From a checkpoint of a small mixture-of-experts model trained on Wikipedia.
Size: width 224, vocabulary 20351.
Experts: 48 experts in each of 5 layers, 32 GeGLU neurons an expert, 8 picks a token, a sigmoid router, a shared expert of 64 neurons.
Below are experts of layer 5 (counted from 0) of a mixture-of-experts language model. Rows are named router (the router's row for the expert), down (a neuron's output weights, with its number) and show model dimensions 0-111. Each number is 128 + 24 x the weight over its row's rms, rounded and kept within 0 to 255. Numbers have three digits each.
After each expert's rows: "raises" lists some tokens whose logits its average output raises strongly, later layers aside. This comes from a sample of Wikipedia text that the model never trained on.

# expert 7
router:120134131136120171103103143130155139091185123124111152134108140117136095129155144147120112156199142134145125183139117154091133145150135108140111120146140153138147153110134100133137156125125134146177183176134118151140135176154113107145132146122116171142125134092120188124206147095094098129157116184132171092122165125149109138126152134107
down0:140128073147119126138153114122159105146170174116131090126114103079137145131110095132144161120127086111143123113083107121151119093150163116118091135145099166120116137126118111174104121120097094091120107112137146143087140130125161166130122116108181139106128134167139126108085087154143102134111125131092125094128114155115146119117094117150
down1:102146145081133129113164131156145113144091155145135139146138131148130114129109126074134115170139118160181121119129149138119143144162121147119104133112085122134158139141115114127149126107091133157131119088135123104165099127124112139103153123110156135130154167154159120143175164141141203113118110137130120120165165126137130109124109099113
down2:122110119152119101122120071169105139132133148145116140129108115136147119142116110121103147076143109157054138098144114127143151111100155149129141130114115109131158131121113163133167119106127158120091129092123170119146108106106163129125126093111105127146098111107119122118138094126078123116154148109189157145134146136152178134104144127081
down3:119138102160106138115143122107148128145152134140112119116113091153111092118127138125140149116104137111067122121181144145119116109145133112109179135098131152133139171136129164109099181111122137113181114145097131139094122134097128117088134139091174104101151109153159153077137144105110098105159133141108091138152120146111144168142114094105
down4:157134106133099114103144139158137094171140156120131094162168115145127161149103108113092145186112176109130126107139124117116146111136189140158140089094132098131090149086116164162128110103132139092152086111140122133101116147129119129153108151166155109111111133161133093152141113176132082151140128122121103109132142144107166144155151133080
down5:148092118103150141155108137112096120123107139171142145146127126111153132149126132143110147183132102165127146127091135057147104126150112100096098125156156128128146150138156140114142103168128078112156135124090121122118119175128120107107124120078122103105147115172162105152162106176140183134115111093122148159133128110126130122168100161114
down6:123138151126137135156119133101160125122112122142152147139139136099198143122175098139161143134162115159120123165127137121149081155133134104137147107129159087128194112101127092042108127102123114145138116142099134108122147154137160132170131172078100102137082131113145102108137136140149148117127141100166134121113109123147174108136117149158
down7:155137087143137121121114114098100120108110154139088148120152154120128139137103164080140140152104119103132129121097118085133090119149103132122101124082154150120128122138137133107090119135139147142175126115107097076121110125158081103115116125063095163152144108064128200145149146107107103133098111102149129099155093093183133140105147146123
down8:120121133136124094153181166100130118109137153170133137132125105116176103111119132138101139111124131131163133125120115131121166123128119167166141161144163149154122129129107140120122117095084138121119107092116171141118120141113141120111114103133074167115097107137143129083145110108124163099132131114105156109117111092133131121124117138137
raises: "arian", "ian", "ess"

# expert 33
router:160109140116135141128103127143172116089170137153124106114113160144120142114118140128097079147147131144156125154120118155074105132167117123107137142115113139135132133113097099134101156123129137082145170179113170160168164187147106119114103119098089152125083154098137149157149138092135126135106134183126147108113146097163107159129113193148
down0:143146182144111169218191147132167133116181146095090125092122119133122128125155142104115110121120101185135115131139147159092081150159150122120136130078115122115116141122132144145105134121140124124139125142133152168129116159144192144105119126140154144182146128147168151140109094137139117142056146123118131157116137112155104175095134116160
down1:152152130135146152143156123128123116100178109100104145110123191158154128085123106136091138135126122160151142134111163132105115137154102158106123189080130131088101140158131110149117150185158148116136112112129117199155138130144141153130147120139154126133163123151164155152109111110115101132093103144106120109109142153171059183147135151140
down2:146127147139162120138157122125089154126118126104112134141096145105137112112120090138095116077117064106124125114123139146117109067126095117127127120143115150078116138147065093097122125175096118119146167124134116124145168109186128141122122133112137091115204127130142123110101135149144162119119138084200153089106110134127124115116130141126
down3:090161159156155125152173111104128127127149127177131124162104195123103113146142138120144103119129077156110127126121125135163148131126124158117132103091102167115127118134100080089171121136148137113109128116111126144112088133075113119137105131091149099136175120174131098134118129111155095113093142123123124107219125124136097113120121149096
down4:118094100097149146123147142167143161140120108145173157145126137183176132161083164126097150158083123092150161143155146077132111138112148136180129130158110120119121157171099136096119104105121128131121146128140126102146123177112118106122135109115190150128115146093149128132130150129117124086164162120090101136131154145143156127155139095140
down5:147134150171159205129109137139157138142170121062071136108138130146134103139146095120130135105127098149110087119137164161098114139132124084096114107096131123095126136152132118111154111130165124123123185106157133157136112127142162136141138123124123126160139135161125127151122095055174127129100084089176171131115163140150061135115123110149
down6:166157155131119142137148125082118137082114142110115112160119122161122093107116111110176177100114128127165126138156127118092139167138174097118132217130150134154132106143149092168163133114140140118139135123092121137095120148149180112149087090145133156112117140146112126134116094128177122147122094115116116083181149177110116108138118096134
down7:117139110101156111166122154150166109117080144142121160120112142172155110150157119140172185143141132126095120124172095169115155146158111122150083120155150082105161121115146132118114117148218162133077139104121095163133125127106092125146156153097150115163158140127135135130160159142131134123131107164091148103132142122125117124119157158143
down8:111119165131143124137122109144133144134132138142071126115150133118102099127133158108117125159117109092133123126171128130168133109102131094123127123120116141098114152138145143146150164152125162123101122121146075123124128146130126191068125151101121133111171090108148105099172126129173118091124153112143135134134122128133185202161160169089
raises: " There", " Other", " These", " They", " More", " However"

# expert 38
router:094089113134126167150131073144141105118122120134123114171129153107142093117133123080115140158171111101170143131147138165120126139147123086119085125127161129111147131109105149104152154142174162156142152162163129158137138132158102138129104129119151171087135130112178130180157189108171154126128154130090166147132161125155160116147148161101
down0:115126061154163118143138117132117138165113094084122137153161188153129142122116160182123104119160121130131102181104094149125160137109119125115099126104166122133118111129135094168166097137150163137104144149133160115141175139146147113162114109128103141136112136124133141126127126099117115108126117100134123118110118117125080128144124147120
down1:136167127134164138116134137118111138129105108134159119131135136077145129176102085131110149135177103083103121156116145094168150107121159088168132107131152166132150127089132131118112129135130127140158149103108130144106095115172149140133174108122128156154156102116126116111136124148150117139129132112156161138150100120154143132125128160137
down2:128127153142172125148175146143119098128098136110114121152141138129140135139112128108146148151117130150208113103109117147149126174136117112089113149155122165169132083087159126105129133115106133130135104119129167128184094115152091137112148088153133077106113105137122187091099115124113158100110149110106087159148124179158114111137137117121
down3:181168107117143108115142125101108105155139115157123123135109084133126126176097158138146121088106123135110088135132162137119146111112119121129137155126129123171145127113149121135138127098158089130127098094119173123094102154104129217094152087123119166124134117121077116148116131141119093143087094116107112140125125146127112139122102118097
down4:116142169096101107137121091120119096110144129153136129154131141131132144097161111098103157124109129097084132152151126116103114101117155156183071095139117139148099153124112155135129119147143090163135074126127086162138116113124108168127149101112147169101124130112167151115099123071140109159163121133122105159088124105165099114102143105134
down5:141117125163146130139106094133120077166066139117143147127141113112114144139121113116126164163098158130065153144117121123124128120092105112125125140133142102147108145184152167117156107137118079129162137118200144142156164112136087157162136110116121180128117129147131122083119113137121140138084104143157124179108110140132151078130097126108
down6:188146160153137157113110138173087099120121188149134174163156120145144161157139136133123120160130106132155117141123108128123122109132125173111115172169119146116132111129105103124146162125121111151153124111151160111140138131116123093155181096115163107144126160143145127117146134117097126166106125101107118160126124184178164119065134129096
down7:123140177111111121097113102133131120106106170170112171108108113118153157113108115127159115123058127167130136161123192123122163121121107077113094091132164141121095138122174131139123094121119086102131121128148130124066148083151111158135161133111136148066107153122144119116148101167140125120120117108116147119119148134163163126097146124144
down8:127148121119121085086145150080218131154151111094137111129105104147179120140164168165100139111144104105134144116142105164110110156091117134163133175135128128153149086122138111138163132154151129121169131136126115141160096162181121116135137130105110168152096173127142120108118133127140117143112097120150123132144095133112096130154141108094
raises: " there", " another", " each"

# expert 36
router:160129134109123147140132123141143117073171105127153138127100127140111134108147148170134096129151113135145121176154100148110118168139135124112120134181146110093157133121139113139126161139126102118177177179141125118174148169151119083106099167130101160078110099095171145096148163099103118132106150150105145125102161113142093139126177127097
down0:113141113099139110144134108105148145138097145132094128141075122121128153154092121119095085127149129143111134128086130130150125100130149120129167117175131147087137130131114112147099134122151118170126123080134139133111139100106102159101166151146131098061126153145129112115123137116158158107131075149147163160138100159113154123124096147160
down1:138171094126119173154147105092170116149158144112068155148127138083134133119152093137125148123119082120162122127134114113132165147103099133110151153134109162134157142137128116139130129151164118116095130113149130135119185119120079150077141131100132072101160097157122112134158134106097139131096088128088131123126114113137125145153135112134
down2:134148150138153122124101116092133142128152135112114149138145144141160127070116111166158140098124130191110127185209161095142100102172146117134115139126117145105131197133148144148108107133117162121129155098126130106146134149110120073093170168151106113156133129133125096115110127156117111145109147147118110106090132152100132131113178140145
down3:120103125118118105168143167143096159107164110153177151142143112146120128143146144081175164129123113175145127129155091113148083150126120137120135155109172136152160143089122145122175108101090119096112121108132137153137074113125168115139156145143114144128150101113130156199137101138120127153161145128096164093117140103126110163116093103133
down4:135122131121176126115148111164141139124100124128162154136134130136130133100085098122129101156140118156113142159111124150182090130136126180107135149151080131058132140107130089103136131095102109150127143133166152171164130121076121161124152109111097116125139101116144132095102125112121109097103115133156143120175152132116135125166138104121
down5:131147101117143111174143089148111111152098152116115160115126158121132129134120180161136104156080111147143090116069123144129087091146125090136116128100107151122137073151121131087113103113081110123088144115166113107070159150143132132132151133111122157138155145159133127150115115140152138100138156158075145136111107165103126116104129143127
down6:141140103148078110137138156104186086139173135103093128125164133121104110106110044156115122148139126127160118162155134130134133132103104122132101152113161084123123062130136104159106165099172177142143166119135115122123147126171137120142102061126128101110116162085128125119096113093122086122149103146131123144115126101129168108148135119150
down7:117121077147137136094095104121121101084118161117121122110101197126140166109107104125111087129097134132139103118101110152097123120135132117098147133108130123118117108143108144125130131166121132129137142110110141108149156157125087125128132175104142130128150133119144173083132125138075123136160136103132111119109169137109141148080150117119
down8:167150104140150108146133120134116134107129108157114156107135118112143138074133112140145104153125165124147167140124119085100148111098083102130110130112130170202131149064160135141143108158132133141126138084061166089102112146127116117130120134082140131165130153129151156121118118165146106120117123138123129113160186109122177152141092161118
raises: "\".", " months", " years", ".\""

# expert 16
router:149111111128095132152116105129172123138161094104137158136134131120129123100137134111117091160130090161127148165133140188109165097124167094124135100152088151115119131159116132086135147123158128141129182169176139125103122192156106157152117119114130161119127128101132094134151151118153144136148116153094138096132160094149115150145127166112
down0:129125171137194128086136102121151107121147173104164129094101096112145120139111127088163136137137166146105126090091117140127090158161100104139142116151108121124129105102163153188168147142135150137074140117106148086142140100140129151119076110124134121176147100105123133156146128118126141108103104151091143128146155143097107145131109123108
down1:083111145150145120136133145068211170129120179084139121129143098190129146156102129157135143105148099095123123145124120113160145122133141134126195117117133121172128166156132170141188151127114124145143125151133126088147108119134136145130138122111168117124107114157155139113110110135082113127105112133121058117176130131126136114143127122114
down2:142131064146115112157104112113080145098134126138128150153137152113121157125119169170137120107157102120160096151154136165119155114128155143136166102101147186156142159126125098080091143134108109161118098111129139116071163135084143175125135116137149131158103139144143130124128110187146152114151106107103109102086112130091121123142108123129
down3:085072153072120120143111092130151149111143150167155139118125129091161116118172099145138119115116134138140128100120119142165152163129122137122115183156141139189104165164142173167131152093113128120114081164096172139140123123147131151145127151099072111137135112108110132139080187102148130124160142181127122163136125102127157123119121155135
down4:149149119107093129168105147154124142169104178151118109167117115121141097142126109123060116118130136096057124137114095152133135118153149121101165140121142108135165100124105143131176088156167146123122119062131141159123118135116121112141115183155141137104151095144170142117143152133145106112128155127118123179118067099117126117118132137085
down5:098102083133105106099115135150101154173140108100143141137117107171118075125179080127106157121132120112126147125119108118095115108122159130118088154168106102146114125118138153072138131152113147101121164123134137166169099101094167153180143135131100137151127117130093122193105117088085141119127113120094098083140127139153144089142150121132
down6:158154115129129121098124157156140147152128150160112194109103142119124140148140107107115183162126142111155117134135154069130124103141080118091104109141149121159114147154147141149134096098149121128144155149136151120144111168150126149132123151195146168112140124145147091113170148136128144120179137152159116129105133140184156129166119148161
down7:108147155142143121098148132160103092112114109137158137066117125109115140104136114126122162117150095131131134136072177140129135112166153143130121152114136170106112151150126184105107138164104127139141129120154124099138126093148109159127103151125100123131157115115134132139153176162140117155094095158109082164155143099108124111154105115144
down8:112179134146164122081137106120128131121117121134134088136080124110144116117102119100138133135137129147166132153131101135156106187114136121103130158104187126140148186154119139147120128115113126118115115122134153125137100178191123096111161101112173075148150142112139165124120119091133102083157086171106143146120120086131142118123143145130
raises: "s", " or", " category"

# expert 27
router:122088123117130116137125120112144123144136119152104098143113119124135155143158145120121100179116110155117170133131121136129154164129175101108097117160117128125154164153119124138144151135150109137133154139182142123118133171149115151124082101110114161083122092107182114160134170117124139107134130155085146109066169147151156142137127136139
down0:102124144183161120131120088145142145126091138147145109145114113113114104137133084125121169144149129120122102095121116148113155116122136128129088153144087119160119117115110167148119142124158137138155129087104153126144150164095154157183131133126126118113080101108111136177118118114104139158138104159116128103078118125090154138119147154099
down1:122130142130145137159165079121120127085146127144101154117116134121081141134099139111116123099148142166113136127121116108150147132100176083122141171097131134143152119099163143136149135138110066175162191110109137117124119098129121118126177105085128139145113161164125159118098136144090147145113080087130190117112150115090133153127120146181
down2:158135167183108101138097119094103146155170124158122154111106094134129168149182075136182137156145148189110116131110081103086120123113144123136175124127146138142124110126130123102112120168128132101131128107093150122131078123128132083136129080144119150143127145112132140107080123134115127100135151081108141128173087129116086107101149143133
down3:117143114157138144118116138051098190145118136146137121100136094071101120152143081133151159105132107131109124131089173088155127108089148125115105077124100104137111141116131132125115108138175121111138121142152132145164148094105105131128098120120144164129110082119125120170132088132084156120147121143100107112127056136119116117158150143147
down4:160125132127167105093112113171104146088124087131085132132141166129144127102118111143134063116134095121145171157138130126104126122109188128117119115092146116121115101117141106108105121112133179115142145112100132130136157122133119129092132124094148115143115086122170123118133136112103157185119118101159123135101109077084136128133107112134
down5:078132116123094148160128162105113124111110138112129115082136126118116096179136147143112134132136074122120111137161133136156156111160134088131182133144160155133146131105109110142125116114140096140152108168175128116086113102145128161102108163143076141135143089105119129175073139123134115127127111103094109111166092129173164125096127096134
down6:090145092131130101126153142148137136155123132086139167143163112148134096135133150081119166082141137109132104172133087099138131140133103128110092112151126111119113134154150121096082165086158187137112172102101139170148122140117101112099086102132133123133174153143088123103149163141135114162106115127110134166089106084095109138146147105125
down7:141094159125140115130154152159114126125125081111103124069118132158138104086130114104107179101105135156132150153147100183138121141134157143084105134067123137136165115131153179109124135136115150209108116123142137144115137161076132167126137127114139136086106136098156137109155120136154116142084107160091191103121126144105146174142116100088
down8:131118087143177131141158115108086124144130134137176098135121123118080108146117131116139118142156121164163116124122127120151125159132126090137091124124121167104171141104114127124154157144134117117146130096145136123109130114131144132149114132116112113122094101160102128127148124138159128159100121133106178137152124104137073146158122103113
raises: ".\"", "\".", ",\"", "\"", "\",", "\";"

# expert 28
router:119130161135142137134129146128169140106152094152138126109129125135146111144086126105097141156163184113098124154171159128147163145141141104119113105177123117169140131099116133166140161108099114128129146167169210132164114134150089135139120149105116155104155117089131153147138150122108079112097129177120170092126154077131131131139123107150
down0:113114137141135106174116154133092124134114090118134094107129106100127134162112110096145084135192141139134141133140169167115143083137154123124182137122117120147144096103126119150110138098149131125110149161101121127085084135143123126130126152103101121145131142108135115122149091160120148089099155166151138108130124156082107129151132086161
down1:095123121088101133074152105100149120120101142125164107089112151088108142136160146105183069150153136135152136138136103192130163119117170148156132150148131081048155147146124136185140104158171101133140140135118138102117151142084122106124126149118105131133157159124114124128151141166092148138120137150133158137152111133118158139138134128105
down2:147104142138132082136142175116088110156107120132098188125150102121100115138077096140090152120120135125197156126141122125176144146157089104141136171161123171116139142108115117123123121082102134118162128104134105130100144161142139152139121096100151115152127136105152159149114104174141130120099126141124102160127121126113174141152161125113
down3:097117157132179102145150103136185084108144139133165130123162089139130087136139110100137122162178168154154139157108126145115143143131132162132092129105125096129149122168121097126162131106097085163133116082130118107151149119119122151133149109112080152072121157121187148127144142135115140122145185111161138154153123117154121109155146123137
down4:156137164131097133148152155193121177106113141141109133120119129153139146156142145163077099144115102130144143128138140143121099100091201136167136168097120137110125139148136122128101133157106120131107150114112099116140105121087159109163098108151147131118119125188089126147148130115134173136112107088163085131139124140123171090121143133105
down5:126126157163132184194141135079162179125145102140151116161138098130115139140123132121146144128155085145135119133137085139188100145145135116161146139161093127139130170130127133091154159139093147136141151159145142110161109104105146119158136118155145104111148126104090122117108114152125129106143121097136144101083116105149088144122173124124
down6:211166109108116098146134158172117115162115125103076120151102157135151142119146131102144157092169187148141100105144138152102094154180131166111110132105156115142091081149139141145102113145141165139129137122118123131148110178155141127103130177128156107175136145171125095128086149102129080154100153166145134150109156137111146132130129135136
down7:114154146126114118089120135157133092119127125097119134117101119143109127128163174089079123137106142155137141107166145080118112139157062154128133161096113131102186106122138132067129144112133169149166126130123115146117070151150155111140114130105100101154130147127167118137154135132180153142130122099138135133123144133120041148142124107160
down8:123168104128058156128079165105078109140112131095143164086112147132113112124151135134125160109162137129102146141113162130111120115161111156154114134118139117122126126129160156115097130160137118129152136154110100098155132114139104089123116106120153176123161119135129128123197105141132137151135120147144113122155076137073138190124156130127
raises: " when", " however", " than", " because", " despite", " they"

# expert 14
router:119144142161133128105128135117135159125109129114107132114134134103114156133122159122141166161130134108144120172130100177117183149109131129124119101062127143127178149116097116113088129130176118132104142142132110134122134184136110171134076144131136172105169122083197094133207094128074143102135133118109168157148152121151134175157159140161
down0:109170169147128117149143148169131092139120124120147119092168159146121149111152111107136127145122114141170119134110162081117100117112120163151110155138144120163162122143136125108088146126122125118135107158113124121150110125132147152113121143153119098135104142118137113128132108128126126122126111115101083141157142179133112153147104163137
down1:097132130141147119160136126118136086125121148127101120154109137100158143116104101092107134203143106121154114157131184121163099139158138095098132133177136102129152149136127117095151128133097148119144103096127099141138132127152145124139117076132103151163128114135081126141133150147086154159112133145111131109116136098151045090151119150156
down2:160151149102124114093113112142080119112138111161139113146147094134126136108161084158142117124137116142128118115172123108103123114132119161155120140178128155135120134097120145180138133152109067134083132151127125117204174095082114123139132165121137124154075118113118140158098116156123159146091142098119198128133159092081138135137169123104
down3:152093099132110151078104143136115146134131152117127162096087144089164144136106161182140096155139138121133144107140106129101101124174134109153157173113126102127114125117110142132145129122130135154125125136121128140075128193134104129101142145071158131112196128166154134120141112085138137145154119133101121125124093150093145139137141151144
down4:113115134131123145133148164149177134174145080142114153126145121137143097147154169106092150117102129116161125098136109132087110170147154142107124134123133118146112133130128096104109157130167128110148153134140124120101095167124159072109133121200172147103168142156132155111131119106118126103107096129134125136131131142163147155069139158083
down5:129116111115129103151101124159124097111197147135148102147119116088160095158160150116113096146136141073206154140107162138133093108141189135105147110103092119118120136114134157120121153111147154132138155120149052129118123123160144091098138149144135162156103106128062109163136123116108131139150136153124115160140171109143120087131151149104
down6:110162160141099111202119134131146144113076109170091103134117100098140144136102157143115107143146147100093139127131127132092149103118120133120080130141129150112127121161085111105089087142121106073133114092130105150208121099095155149132161130119146136143114112103109208116164145100131140072164155117141085133110107115162136126138108143130
down7:118132177133139106135088123117133104148103131133152120113181108144131151110147176155162163073090079141110142156114132125143116107130102127131091112100146117131133134118155077103113145147117121140141124117149073171161122123085156165173144136172155104150163101117116080141129121101139155137135098088097138177094104110126130163144145117144
down8:114132155139128082134123137147174107143138171088116140120124120125073177114141137148116122094154151113164126147167143137124132136106141092135124164148127113133123146108091134148148115113129110112124074107147144166154081144072140138125139138102110139168127099147129169127097173147085158144131145106125138127139117151090151142048112155144
raises: "ices", "iction", " means"

# expert 41
router:123139140152126148136136135126116151109151074127142129135122135088145161131133147102083106136161123121123137121166105167140160131147166140155111134111140177105180151121136084090119134151145137143117160128106119137109123166171098109101128143091144192100126166115156152152159157133101122159086128124090134105105141112132172165134109148126
down0:073118128105110130120092171131103178097139150111102182162113142086117110154140134106121138122129130144139135119100156060121084143091118095120151109145168078155113158182143172126102144111114139121109101132148128082104136158075137165146124114149133134125078138118124141137147107122116108110123154107084162104147140105125127163115092127145
down1:096127169108141121102143103095120141103118157129146136142122077123184152105128150165077125120121090099120153099148115115112146116109113146122171149126131102146064133110130107111131143166160098112173145135134133153115148146128121152106150168116125156140128127127169131075137156129093138130165121099104092123116136107148135099123107135106
down2:132144133151138119151164104131148164101168153103123108107158134093122118100169075111112107137133147105131084108108143124140152171150135179114135076085115121120121080103144170098084122148123104127123144178072143145128200143133117106094119125110137082132182101133130129096161157135152123145107126065124145152120106147114119138199139112170
down3:135151120150118102110172088132100129162142113141147102125086119099123118118117146137149095078084154160147145145118106106101136101149121118128092167114146087182166114118124152152154085156153119110162127120149136121133129094112125093161150079126109119133128121136092113119092161088098117138132138172102124104165153092079129127145138083124
down4:120127186112144162174175143144159176120135118132130155114089131156160158135134105133179136192139143151141126128133147161119129142158151137165143170162115095122164137127109139135166146126138131124136118094118161185155111139140134133156136159163105127129150145118170130133118165128123151075120127132111154157100133129145132125096128140162
down5:138128103128176110133157135123091090149091138132111148123132094101139141136113121150092143120122138119161099162095099111101099144082137106105116097135086119130153150124130102124107121071122127153117103149112102121103124100095100136143135063080105160147123085130122123134123120130097148159128104166105111130161163118151129129105137155153
down6:189100135120070136146104127141157133140126132142124118075116167132181136159150144113132118167139108182127086131126142107122102135100147117104145121114166132116140132148131073075153130165134123122118106110153157126120164129117170120114169147155145128089132124083104114112136137103103137081130163131121100120115117100138155135111146148132
down7:118101138139133172116113173124112096152127101148150146092054111093116119103132143100151156072102091153102143122085145133119124100111117124133118135105104179109116161153161152116080112141107128143125116163156109109124138152105131155089094118119087133106165072135146133134139156124130136097152103111110108145155118147081147122169104147133
down8:136077179133153171085096170139118106119142144116131106151112091129156184099136119173109066152141146126096136171127129118076170107160115115154134116134087106128116114133159136118094103106125123177113124081131132137099134108134089103166120178162147133114120151132129121092114159133135154152137145143121124146139141102101109082136138113117
raises: "ice", " of", "ists", "ows"

# expert 31
router:141131174121070122087128127114147127156113109131116120132097113134112152155099116110132119166117132157124116119114158127148144136136167149114131122108117136143166143165082118093120112161119119116159174121132120128132111154167135095117113113145126135113125106089183140108121086163083115080110153142093146131135148135118165152148179136102
down0:133095140133138111097157148114130140165114123113152123114139082160098082127129138132129119109102101141112121123123129135107130107175130151176132108151097135097152143145152156144126114098140118146089095147150081151124146085164151157096133147135149161149123126112102147102117134143126148181063139142109130172123143106143119126119081114070
down1:131133138124162114153148106150173113142188104118094147114106198126115110115139109128140099175151103148129112140128091166162106101144117113142130131122130124082136163122083127133130121128117161127125138097125094147173090139159151084135150108121097136108137149131151102121104167139115091108110103143114149119121164128169101131133115116119
down2:138143120103118098131124088151103102120127165149167094115178139136119107115081144149111103187107112154153146125137119174171160091125159144150097080165137155126105121158123146129104115144151135140122095155131107158117117138158132137170139161133099191141143134103131090099077100108136100131142145108122127112080128107110141131134134141145
down3:134108094156146124123144100105116164132174105116131141098101105107083096124138169122161132147121165151135110106131090128115153155116186126117069154158081142110120144144152135208156120146162130129128141135102156135109130122106135106095104145101125164092108117130147119158095118081109114185128142145124138111129124162113126120109121085085
down4:110130111110110123132092166168178149100148121162107132161143129096152150082168152165122100172122152151132139138125127121112130173128142128093127153103158083152111143169152116075113077124140102147173156148140129138133117126164116131140129146080142139091116136111095154110157106137127116108139133102109138182109102142124122127128138103128
down5:124103109073116113113107135131142078149132106146141145125151130126146107148095147154163117106146131114119146137157141182180098116142120171150114143110161136117122067155135084097166132154169113143112100132128118121151157119123141127157137130115155114146135151157096138180156117089110079166137136116143139120096140114158101149145089124161
down6:208122102110141115144141129114152134150153180129106126110136159123128125108123138148100095124132124143143129104106191097119080127150100085074134111157194129143156107123139113108122116098064142132088111140075099142099113140156121138144177087134129112117143116120148121128084083134113152121166119148139108119104104092137086176088121171108
down7:137178142153148111121133142137157138123167144130080153114115125135122087162136148115134108076117140109124112161121148135154145140107127133123083162117103134111135102131129114169120105136140133110108162119102111143153151127137146150114117113100133128128138144125085148131063120128174082184108143118140107100100112116076103158159103131158
down8:125167104107088127119120139151104119092104112113148147136163123142186139144137121139131125144106137107136110156124140118120114153123146110097144137122103138177098152170149129098160113162107101123137148099079119103131130113147138086113144090144141117124100124168142099085103086172102108114139116107128098151136122128113140139149131123170
raises: "ed", "ess", "ities"